{
  "num_hidden_layers": 17,
  "n_experts": 32,
  "hidden_act": "squared_relu",
  "balance_bias": true,
  "init_std_router": 0.0182,
  "lr_router": 0.000818,
  "tie_word_embeddings": true,
  "beta1": 0.9,
  "max_steps": 5281
}
Below are experts of layer 10 (counted from 0) of a mixture-of-experts language model. Rows are named router (the router's row for the expert), up (a neuron's input weights, with its number) and show model dimensions 256-383. Each number is 200 + 20 x the weight over its row's rms, rounded and kept within 0 to 999.
After each expert's rows: "comes after" lists some tokens at least twice as common just before its tokens as in all text; "mostly gets" lists some tokens that are sent to it at least half of the time. This comes from a sample of Wikipedia text that the model never trained on. Tokens count by the router's weight.

# expert 7
router,205,232,240,198,190,195,193,218,218,224,154,197,196,180,166,235,220,193,204,173,189,174,232,158,190,210,206,174,212,191,200,181,220,180,191,183,199,173,206,239,204,187,165,180,216,256,181,211,193,189,232,150,240,195,191,172,178,216,221,204,212,221,188,229,180,201,215,212,248,192,194,214,196,226,191,199,194,190,209,184,193,174,206,188,210,223,224,222,184,183,177,200,214,155,197,208,230,186,211,208,182,222,186,176,190,218,184,223,221,211,163,183,194,202,219,206,236,227,184,213,197,176,200,182,204,186,203,200
up0,176,218,225,227,170,131,197,205,168,209,189,246,211,162,220,229,242,188,191,203,170,172,167,181,205,194,175,167,226,209,186,184,211,172,194,207,184,180,202,223,217,201,198,153,192,174,217,212,191,166,218,199,215,200,222,193,169,211,232,192,195,194,175,203,199,193,187,215,217,220,173,233,206,202,214,195,186,210,212,178,245,191,212,162,200,188,231,191,203,214,234,219,187,173,229,190,227,171,202,218,187,200,183,196,153,198,161,202,205,174,222,188,228,230,243,192,223,218,207,174,201,195,188,219,200,204,217,195
up1,241,199,157,195,180,133,191,198,218,205,182,171,210,167,220,189,201,206,175,169,235,206,184,181,184,190,206,209,188,174,204,203,213,183,202,181,217,194,220,209,185,207,208,213,207,199,206,249,241,201,178,202,233,154,194,178,166,232,199,199,191,233,219,223,219,223,189,223,221,192,163,180,189,185,191,203,203,207,197,210,214,174,211,166,220,184,199,226,215,174,186,241,217,169,206,209,190,230,191,236,186,203,198,171,196,196,176,194,190,212,148,188,214,183,228,203,205,215,218,216,208,195,168,175,204,186,192,173
comes after: "\n", ")", " by", " is", " He", " name"
mostly gets: " Minister", " President", " member", " director", " son", "="

# expert 3
router,210,217,183,231,158,174,249,201,200,191,198,219,202,197,180,220,193,176,205,209,165,174,218,215,203,181,184,141,162,202,196,229,197,207,210,198,209,188,193,208,191,229,179,191,205,241,219,218,200,163,200,207,188,209,184,193,165,170,195,194,188,191,175,220,172,188,231,209,208,221,234,198,166,220,216,178,170,190,197,205,206,207,188,214,234,212,205,189,179,187,189,189,213,187,202,203,203,170,206,183,195,231,195,198,154,167,195,206,238,241,189,184,222,217,201,186,177,214,191,203,217,197,193,174,209,189,202,184
up0,208,191,207,197,185,195,198,222,177,260,212,223,180,241,192,164,187,192,213,221,230,192,217,206,189,169,207,224,171,243,232,232,223,179,226,197,206,184,231,234,194,234,191,224,234,206,210,226,173,188,195,192,230,202,218,202,189,211,181,186,190,212,196,200,190,190,214,202,178,224,201,187,193,171,189,179,168,202,192,207,199,209,163,174,206,212,209,155,177,194,186,217,225,159,205,205,205,200,203,208,200,224,221,194,200,194,178,208,203,191,182,179,203,220,201,181,234,202,223,198,217,201,200,237,215,211,203,184
up1,218,199,240,174,173,224,216,226,194,214,173,178,146,177,177,199,189,189,196,166,207,196,181,189,185,189,234,160,167,199,204,237,207,215,169,184,220,180,230,209,204,200,189,191,181,236,170,229,197,150,206,218,187,194,226,195,197,220,222,190,217,192,217,218,207,235,200,220,172,202,233,198,171,221,217,187,177,221,216,234,190,201,184,181,227,243,200,224,159,223,182,223,217,155,200,189,200,191,186,207,199,193,193,206,206,210,222,197,221,208,164,157,206,219,222,162,202,206,188,141,190,184,213,203,203,149,172,162
comes after: "\n", " at", "″", "°", " University", " New"
mostly gets: "|", " John", " River", " George", " City", " Bay"

# expert 11
router,220,188,194,229,215,186,232,207,182,225,202,192,147,231,183,181,224,176,181,198,235,203,207,162,228,194,195,194,242,198,215,227,210,189,189,209,165,174,212,228,200,210,204,198,184,190,192,208,184,175,208,203,223,175,229,199,171,175,191,188,215,187,178,213,219,231,222,202,197,195,212,174,191,190,205,218,187,179,170,224,204,211,206,172,204,203,244,214,173,195,181,213,207,212,197,205,203,229,206,190,202,192,203,161,193,186,199,201,215,195,181,155,188,245,186,182,168,187,234,181,200,202,223,203,206,212,207,215
up0,219,217,204,190,172,205,176,175,194,210,200,214,172,187,197,193,220,214,231,243,223,192,190,199,165,189,235,187,224,230,199,193,217,183,174,205,175,183,212,192,182,185,190,208,241,234,163,213,175,213,186,208,209,200,197,195,178,206,206,200,183,158,198,199,229,220,199,175,184,180,176,204,210,189,211,214,208,151,180,210,208,172,196,220,210,210,217,203,204,239,179,224,205,178,193,215,181,207,205,179,191,172,213,224,212,185,216,189,204,195,184,168,205,213,195,174,171,217,202,185,234,186,199,180,186,181,199,144
up1,201,178,207,213,173,180,173,231,199,221,221,167,183,199,192,235,190,205,228,211,227,189,209,208,223,190,209,165,190,202,185,217,185,216,211,175,199,170,203,198,218,186,206,226,179,181,225,227,196,207,196,196,213,225,200,207,221,211,214,200,181,225,215,151,192,208,184,205,206,203,169,241,223,194,181,198,167,225,208,216,194,192,179,214,205,199,180,218,160,174,208,209,209,196,183,216,202,182,210,201,192,212,228,199,171,228,195,233,210,219,158,194,193,206,211,204,186,198,165,204,167,187,157,217,189,222,185,212
comes after: " the", " a", "'", " and", " of", " an"
mostly gets: " his", " first", " their", " American", " two", " National"

# expert 19
router,210,201,210,191,191,190,231,192,209,202,213,199,200,227,190,183,225,196,208,221,198,198,174,171,205,221,218,214,229,194,181,226,225,207,167,195,198,196,220,240,170,222,200,207,189,196,196,171,180,193,178,182,200,175,223,228,181,206,222,183,232,200,186,226,176,189,223,174,201,221,214,154,169,219,206,189,167,239,207,204,216,203,182,216,221,202,226,213,176,218,201,193,196,209,240,187,214,202,174,203,162,228,191,208,147,188,196,218,250,224,145,200,197,208,191,161,176,204,219,189,197,182,248,191,200,175,205,162
up0,191,217,188,223,217,201,240,193,204,169,211,215,195,199,182,209,177,199,218,212,220,196,171,197,221,235,207,191,212,211,248,181,200,198,179,187,171,220,173,219,198,192,226,196,215,198,170,207,162,234,219,189,194,168,259,204,200,173,210,251,180,223,196,230,179,199,217,184,227,191,207,181,224,206,186,169,191,205,211,194,210,201,206,210,223,172,223,222,238,206,205,197,199,232,215,224,218,247,213,183,223,215,194,187,208,212,208,213,212,172,208,160,188,170,226,197,208,206,201,208,200,170,171,196,199,217,177,226
up1,197,237,212,181,186,204,185,215,214,170,236,225,191,217,224,163,162,190,208,214,195,217,199,212,198,222,186,247,186,163,174,210,186,216,213,171,233,196,199,203,173,201,180,209,152,200,209,201,200,173,192,207,204,209,209,214,195,202,203,200,203,205,186,239,188,211,217,197,195,195,165,162,157,189,199,222,192,216,213,158,193,213,214,217,171,194,207,178,212,175,166,185,160,235,241,181,204,234,187,234,222,186,185,211,217,214,172,188,178,224,225,199,201,203,172,161,177,217,197,229,220,168,235,187,231,188,210,216
comes after: "-", " the", ":", " of", "|", " \""
mostly gets: " New", " Sa", " No", " Ra", " Al", " O"

# expert 14
router,175,172,206,154,206,177,202,205,188,229,192,208,195,204,175,195,201,208,208,201,220,178,228,208,201,197,221,183,157,239,184,203,186,164,224,192,215,178,206,192,210,259,204,227,234,200,191,224,216,215,216,162,215,191,240,239,177,220,182,186,203,169,191,188,171,188,191,201,206,163,204,214,166,205,210,231,195,183,201,228,200,204,202,216,214,213,221,175,168,230,214,207,135,231,218,242,199,245,198,205,183,213,210,182,190,200,201,217,233,225,192,223,229,177,214,209,179,191,186,218,232,161,204,195,166,202,199,185
up0,201,245,215,216,203,227,237,218,221,178,202,202,163,221,190,159,181,221,196,181,220,161,187,221,207,196,164,157,204,239,184,212,213,191,200,209,199,176,184,167,181,189,205,192,192,210,198,227,188,210,173,203,154,207,203,182,218,203,191,189,158,232,165,204,198,198,205,217,168,203,208,206,174,239,190,195,147,198,176,202,196,202,180,223,204,225,210,191,212,206,230,198,197,194,195,196,210,168,182,195,193,188,199,199,204,150,191,215,207,207,220,195,202,219,211,226,211,222,197,223,208,189,231,197,228,207,225,166
up1,196,186,164,176,178,186,214,233,204,178,174,196,233,200,187,214,202,193,189,204,188,186,233,157,226,188,154,186,200,224,198,206,212,196,172,192,199,199,173,214,208,183,198,209,215,210,212,221,208,210,202,157,167,174,224,213,182,211,211,194,141,207,172,186,181,197,195,200,240,193,199,219,203,223,184,180,189,184,146,165,193,218,204,178,223,251,173,168,184,223,204,212,211,195,190,265,214,169,177,196,197,159,191,212,223,201,159,218,179,209,197,198,178,186,234,223,184,194,241,202,179,190,166,207,182,220,183,171
comes after: " ", ".", " O", " A", " C", " c"
mostly gets: "ci", " pro", " Di", " Li", " di", " Am"

# expert 6
router,205,200,206,183,180,189,214,149,227,231,204,186,194,192,186,212,189,207,214,177,193,192,234,180,180,186,197,199,158,185,195,219,216,194,218,178,211,175,217,204,244,175,178,148,219,219,158,209,181,190,197,197,215,192,231,182,200,200,211,186,202,207,146,191,177,207,213,193,213,202,188,227,176,210,190,224,169,177,209,173,172,195,192,201,197,213,196,222,199,182,209,241,207,189,175,225,185,187,205,218,195,206,215,240,188,199,195,248,223,211,176,181,182,183,189,195,188,206,210,194,197,187,244,203,199,216,200,193
up0,205,187,215,189,206,172,155,197,183,177,171,187,221,157,168,195,197,194,171,194,209,204,180,213,209,185,210,188,233,237,203,196,200,182,203,188,222,191,219,197,180,224,182,172,216,200,181,184,171,194,205,190,201,196,163,218,184,209,200,169,182,208,184,185,219,208,187,210,181,201,241,218,187,234,196,205,211,188,198,171,197,226,209,143,202,193,218,188,194,189,220,193,194,192,167,209,212,201,199,224,197,180,197,178,169,208,204,201,200,236,160,192,216,199,204,227,171,237,217,153,207,169,203,189,159,221,233,187
up1,206,243,227,184,192,194,224,168,190,240,180,209,186,219,187,184,212,177,198,226,200,205,217,164,224,196,216,161,232,254,176,223,207,177,208,181,202,149,202,207,250,205,211,197,180,206,202,227,224,210,193,181,206,213,209,173,170,181,168,169,195,204,200,206,218,192,210,178,212,175,187,231,170,202,249,214,214,215,207,230,241,208,241,209,187,185,197,235,165,156,193,205,227,175,212,211,252,182,222,212,165,178,214,213,205,197,183,184,219,196,216,219,204,174,212,181,213,194,182,213,217,233,218,187,182,220,220,198
comes after: " ", " (", ".", "–", " +", " −"
mostly gets: "In", " In", " in", " As", " S", " For"

# expert 28
router,226,196,200,172,216,194,201,240,185,225,207,242,181,189,191,200,221,201,168,205,186,200,218,196,196,176,219,222,201,201,207,205,213,187,219,195,185,155,211,225,196,238,202,200,205,236,216,201,182,197,228,197,222,209,242,199,180,210,238,179,194,235,198,213,181,225,190,188,199,201,199,218,209,209,188,210,207,194,207,178,206,186,189,218,197,223,208,215,168,206,162,226,194,199,177,228,172,217,213,179,194,168,210,177,170,195,204,199,231,226,165,211,191,184,194,226,228,216,196,214,177,187,201,209,216,200,234,190
up0,197,253,223,181,199,168,200,180,199,180,196,181,204,209,225,199,250,224,165,156,169,189,207,180,173,167,236,250,184,172,190,233,210,177,155,186,172,163,200,192,238,167,179,156,209,218,204,202,188,196,209,189,208,201,172,194,222,164,176,183,216,214,219,196,206,157,228,207,224,217,152,211,207,232,206,201,168,198,190,190,166,230,196,237,199,219,194,220,218,178,195,208,176,193,227,196,198,185,210,218,199,209,180,197,220,245,189,183,205,208,168,212,159,225,215,198,214,222,177,202,220,188,236,214,195,233,200,170
up1,222,205,174,220,208,214,222,220,221,245,189,216,200,192,190,186,204,193,203,201,185,177,213,182,185,194,172,169,217,206,200,202,228,210,198,182,163,176,214,244,175,230,193,194,214,178,182,199,221,183,207,186,208,178,199,239,231,196,213,223,190,202,159,219,194,229,200,227,214,178,168,232,218,170,188,230,198,205,209,173,192,212,187,176,182,200,188,237,190,221,191,187,232,183,170,185,200,226,201,212,195,210,174,211,202,187,194,200,206,183,196,190,203,211,185,184,225,207,214,197,193,179,192,168,199,187,226,183
comes after: "\n", ".", ")", "==", " ==", "==="
mostly gets: ").", " album", "\".", ".\"", ".", "\n"

# expert 26
router,177,200,206,219,203,217,204,225,183,207,191,213,178,205,181,191,205,219,201,141,209,176,202,172,206,184,215,184,186,190,186,202,196,191,202,192,217,182,202,209,221,237,216,172,208,180,229,227,200,210,230,169,220,207,230,220,179,181,218,205,213,191,187,201,174,217,187,195,207,210,253,215,196,198,179,211,219,181,210,182,239,184,195,213,222,235,208,202,166,219,163,251,179,194,221,204,175,194,223,214,210,170,190,196,182,217,203,193,202,236,179,167,216,178,215,204,184,223,232,228,210,204,180,186,189,161,196,205
up0,200,179,215,223,220,223,234,187,239,192,237,191,202,198,213,225,203,203,158,232,198,204,194,192,206,215,202,187,177,171,198,190,210,206,168,183,195,172,195,207,196,223,215,213,233,207,190,186,185,219,208,183,223,199,192,243,160,233,242,197,201,235,217,223,199,209,163,169,183,201,237,223,205,178,237,216,197,199,216,203,208,223,186,192,214,205,204,226,169,202,205,234,203,177,218,192,192,174,224,165,201,181,193,189,235,204,249,213,201,197,187,187,213,205,179,203,217,235,220,195,211,178,171,195,181,191,209,210
up1,205,220,183,209,213,162,203,168,201,216,208,192,170,218,190,235,198,227,205,230,229,210,179,207,203,227,180,196,197,185,203,219,208,191,188,179,205,196,209,199,216,221,188,200,241,224,213,225,208,203,219,206,232,208,205,207,213,180,187,206,189,201,180,235,217,234,223,215,234,175,230,217,216,201,208,255,179,197,209,200,227,227,235,208,226,205,202,172,184,170,198,191,188,206,194,178,176,209,243,163,175,219,182,181,207,179,248,222,191,210,168,168,212,186,209,217,178,231,167,224,155,192,196,220,209,204,209,195
comes after: " |", "\n", "|", ")", " =", ":"
mostly gets: "″", "\n", " census", "′", " ", " Historic"

# expert 15
router,185,214,197,154,154,207,220,218,210,198,259,200,214,252,198,182,199,224,206,181,222,207,211,203,229,223,198,197,178,179,217,191,197,187,208,220,201,190,207,202,206,223,175,173,195,204,186,219,202,175,227,212,209,185,182,247,190,208,195,201,204,217,171,184,208,207,229,197,221,214,210,222,191,205,168,197,168,209,219,215,225,189,220,186,223,204,203,202,224,200,175,186,196,165,211,225,150,219,209,206,187,189,206,202,190,199,199,220,219,204,174,188,185,208,214,187,193,200,169,222,210,177,188,227,179,194,212,203
up0,188,181,166,223,172,211,225,207,200,228,227,229,191,178,192,224,235,200,178,202,212,200,160,192,199,195,196,162,216,167,240,206,184,211,166,183,202,186,227,211,230,214,214,221,188,222,166,164,191,184,223,195,211,197,220,203,188,197,235,177,184,204,208,238,212,180,190,184,198,177,192,209,188,212,195,204,187,184,182,181,185,194,180,191,221,206,203,205,227,219,215,179,175,199,198,213,194,204,215,210,215,195,176,210,184,202,185,200,226,190,201,187,225,220,245,171,169,239,190,227,233,203,222,198,193,206,220,220
up1,198,166,212,189,172,196,204,191,226,231,223,243,187,169,213,228,197,201,214,188,211,217,248,187,185,210,186,208,172,197,204,221,187,196,185,196,187,205,191,210,216,186,201,226,195,187,200,233,187,165,174,214,195,191,185,237,180,169,181,194,208,211,200,211,172,193,200,223,173,199,228,165,197,187,203,178,193,170,220,214,235,222,203,188,212,187,223,210,175,175,164,183,189,196,172,239,214,188,229,188,188,193,168,219,163,213,171,202,229,246,209,215,202,200,207,194,207,204,188,227,194,196,217,196,184,205,228,176
comes after: "0", "9", "1", "2", "3", "–"
mostly gets: "ร", "ö", "น", "ü", "SA", " government"

# expert 24
router,207,210,204,189,174,214,182,215,178,183,212,209,208,203,198,166,175,191,189,188,199,206,231,185,204,189,220,196,227,219,219,205,205,218,174,179,194,133,196,237,168,211,180,188,183,174,203,180,196,173,190,209,222,187,228,210,195,181,209,195,196,180,186,212,223,227,219,205,238,208,211,195,178,220,202,219,197,205,223,218,205,172,213,187,233,203,194,175,195,208,193,173,240,212,173,248,165,198,189,204,212,187,195,231,193,192,179,208,236,204,189,242,212,215,200,217,202,210,174,217,167,181,194,218,195,220,211,190
up0,213,215,202,183,220,202,196,186,168,215,182,185,191,227,177,217,202,192,193,183,222,183,185,223,216,212,183,159,158,207,178,205,198,196,203,195,183,164,197,213,239,208,185,241,160,209,194,179,169,148,170,230,199,214,233,190,179,201,187,210,152,226,191,209,157,215,181,230,209,158,174,215,182,197,193,218,151,178,225,231,186,190,224,206,242,170,199,233,156,207,186,207,198,240,224,225,215,184,177,207,189,197,180,199,198,186,178,197,208,184,173,196,163,199,210,186,198,181,215,221,179,194,165,175,209,197,185,199
up1,227,209,230,199,199,171,174,196,232,201,158,206,217,218,185,193,212,202,174,215,236,191,186,152,191,175,212,224,208,217,204,210,221,231,187,209,190,196,216,210,200,193,183,174,168,174,214,183,197,200,199,215,181,172,174,169,188,188,171,206,185,211,200,226,216,185,204,229,174,152,164,206,218,225,203,230,224,187,250,221,168,206,185,228,191,202,222,218,197,178,189,217,236,172,187,209,195,194,165,222,225,172,212,205,180,200,168,215,218,186,182,225,175,224,231,177,220,201,157,225,191,211,207,175,213,172,222,198
comes after: " |", "0", "3", "5", "2", "4"
mostly gets: "′", "_{", "–", "+", " Species", "^{"

# expert 17
router,190,207,200,238,166,186,200,223,189,215,194,212,192,222,229,206,203,189,186,193,211,164,226,185,232,188,172,223,162,170,194,214,177,180,176,203,193,176,183,230,222,217,177,220,182,202,204,204,162,196,237,186,211,187,219,187,176,139,224,193,214,226,185,208,252,184,191,183,200,192,231,173,180,220,199,193,188,196,202,214,199,216,212,197,226,219,215,195,180,190,171,178,250,198,177,220,170,173,211,205,172,194,189,215,201,232,186,239,239,211,197,229,199,188,211,177,180,218,214,185,233,221,189,184,200,215,239,223
up0,203,186,200,235,229,167,231,174,212,186,179,232,206,207,196,211,239,207,178,203,198,202,223,205,226,197,195,195,190,209,175,198,198,216,247,225,148,195,184,216,196,240,192,185,206,265,252,209,194,192,227,213,195,215,232,185,204,194,193,155,188,167,195,186,194,173,169,167,185,183,230,216,189,203,189,228,229,170,181,215,218,243,220,206,213,217,206,208,189,190,206,194,212,174,191,239,188,193,184,196,197,148,203,208,205,241,195,216,213,205,179,168,214,184,202,201,200,201,189,182,208,206,176,232,184,206,220,212
up1,225,218,180,192,195,190,214,148,212,191,214,192,191,229,196,169,203,166,217,227,199,168,210,212,193,212,164,196,195,226,159,216,205,211,179,200,221,135,223,191,200,233,188,211,186,218,215,196,200,172,175,202,198,223,210,249,174,207,199,197,209,226,209,194,180,226,210,202,248,191,168,171,195,237,201,207,228,173,165,231,202,183,182,199,212,171,225,198,195,223,197,214,202,157,206,192,182,191,186,255,194,180,180,186,176,250,161,234,224,204,191,211,145,179,187,195,187,181,181,187,209,172,205,197,210,211,201,232
comes after: " |", "2", "1", "0", "|", ";"
mostly gets: " ", " inter", " Inter", " U", " major", " international"

# expert 12
router,184,191,232,169,192,186,239,206,209,227,201,219,195,192,202,190,215,172,227,169,224,217,234,145,196,196,208,188,201,229,174,228,232,171,178,204,186,156,213,226,188,183,179,178,196,196,226,191,168,202,218,141,214,163,216,233,193,203,216,185,211,225,206,236,208,218,200,178,208,221,193,215,193,205,200,214,222,146,157,212,200,160,200,218,202,210,197,192,193,217,183,205,174,185,212,197,197,214,204,228,170,180,204,203,193,186,196,208,225,197,166,196,169,196,223,197,209,200,206,203,190,203,220,136,185,226,204,194
up0,153,207,188,198,182,163,226,172,216,213,175,163,185,224,200,240,204,209,184,163,196,215,249,235,231,214,196,193,181,201,208,201,216,239,224,187,195,121,206,168,178,193,171,178,189,190,190,188,215,201,209,211,190,181,189,209,181,216,197,206,192,234,182,187,192,177,243,170,198,268,187,189,184,208,216,196,218,215,222,208,191,183,194,224,181,242,192,228,171,182,232,172,193,180,205,178,222,223,163,161,183,189,190,209,202,213,197,210,194,211,171,206,218,193,172,196,183,192,190,215,169,180,198,180,190,201,200,221
up1,181,173,212,182,182,189,221,163,219,191,204,195,196,198,214,188,240,199,222,221,162,193,191,179,182,243,214,198,203,186,201,194,187,214,205,178,206,220,207,191,201,183,205,177,212,226,203,211,194,191,189,184,206,173,194,166,191,206,188,155,205,209,211,212,183,205,232,200,180,186,240,214,212,244,217,205,196,224,187,212,194,185,209,168,227,219,180,217,201,197,186,215,190,200,189,209,225,236,219,186,188,200,195,202,198,223,204,222,246,188,218,185,227,180,178,222,188,218,223,170,235,199,181,179,185,270,243,229
comes after: " of", " the", " in", " a", " and", " is"
mostly gets: " long", " small", " large", " some", " New", " several"

# expert 10
router,167,235,216,229,181,182,234,201,222,212,209,180,180,189,172,191,195,217,199,213,169,202,221,190,202,200,197,154,214,192,173,234,175,180,202,194,220,191,194,211,226,205,188,209,185,219,227,226,181,172,217,200,209,194,222,203,191,168,200,177,181,233,206,207,161,184,193,233,209,179,185,224,153,218,189,179,166,182,188,177,187,195,198,208,202,217,200,199,213,221,224,174,225,184,217,216,200,162,204,200,182,202,193,208,210,224,184,243,223,218,178,176,174,213,215,208,205,217,190,218,214,177,171,210,200,208,210,229
up0,213,221,239,183,203,187,206,159,206,209,223,196,171,212,179,174,187,179,220,182,221,180,201,182,187,176,211,170,206,199,205,214,196,182,186,204,206,212,215,180,186,207,180,225,187,226,206,226,218,188,179,184,221,207,216,207,187,180,197,175,186,216,213,190,194,237,213,197,215,189,192,197,193,198,183,200,161,191,220,172,211,213,179,153,225,195,209,212,201,197,221,184,160,184,195,228,181,202,196,160,195,192,195,209,205,217,202,245,211,206,210,202,189,204,235,217,216,237,210,200,197,184,242,181,201,211,221,207
up1,215,196,232,183,204,209,203,148,179,182,231,160,212,234,207,189,171,225,171,202,212,167,204,209,204,146,171,225,204,172,140,216,206,188,161,221,222,176,200,204,242,216,210,194,203,206,225,208,175,160,166,204,194,236,188,167,194,170,224,193,213,179,152,230,212,189,223,215,212,178,205,172,209,208,183,214,162,194,203,206,191,215,202,234,201,199,223,197,199,204,200,211,217,249,203,187,222,229,206,188,227,168,206,215,169,201,229,222,217,218,218,177,181,203,195,184,228,182,206,165,218,169,209,153,194,220,201,210
comes after: "1", "0", "2", "8", "7", "9"
mostly gets: " York", " London", "ville", " England", " Virginia", " California"

# expert 21
router,209,209,176,177,186,159,204,207,195,243,182,221,194,189,177,188,214,207,163,219,173,193,186,199,202,183,215,210,194,204,206,205,222,185,163,195,218,161,192,205,173,237,203,170,172,213,217,187,173,181,186,206,221,211,219,217,200,197,168,194,203,218,206,203,192,211,249,211,179,196,222,192,177,193,210,203,207,205,215,200,186,196,223,186,205,230,209,198,202,209,160,185,171,173,208,244,207,198,202,209,155,214,190,206,172,207,206,250,237,196,203,208,214,175,224,196,216,219,179,200,217,224,189,175,178,182,203,183
up0,196,198,198,223,199,186,204,211,204,199,192,188,197,192,193,197,191,197,175,185,200,239,211,181,212,215,210,205,200,211,188,194,219,191,186,183,207,174,192,254,217,200,151,210,202,236,187,196,225,193,177,231,196,185,227,188,147,221,184,193,211,216,188,179,174,227,221,182,194,184,226,203,208,226,216,196,211,175,189,195,189,186,187,193,181,208,234,206,155,216,152,197,199,203,244,203,226,182,188,201,209,190,177,182,218,204,219,210,217,199,159,191,203,199,192,193,195,202,200,189,177,196,186,191,185,201,223,209
up1,200,193,219,182,164,192,172,205,197,199,205,206,189,186,210,217,189,191,205,191,216,200,221,204,226,208,180,228,218,193,211,195,196,230,207,202,223,186,221,189,184,196,152,203,209,200,195,198,219,245,176,169,241,210,213,220,251,223,251,196,191,205,199,209,183,206,244,238,218,165,220,201,205,201,206,206,240,236,218,210,186,194,219,216,251,195,210,203,194,178,198,190,216,198,205,184,190,191,208,183,221,185,198,212,207,210,243,208,221,168,217,228,219,193,227,179,216,197,198,221,200,187,190,223,183,234,180,183
comes after: "\n", ",", " \"", " re", "==", " The"
mostly gets: " he", " who", " she", " He", " f", " co"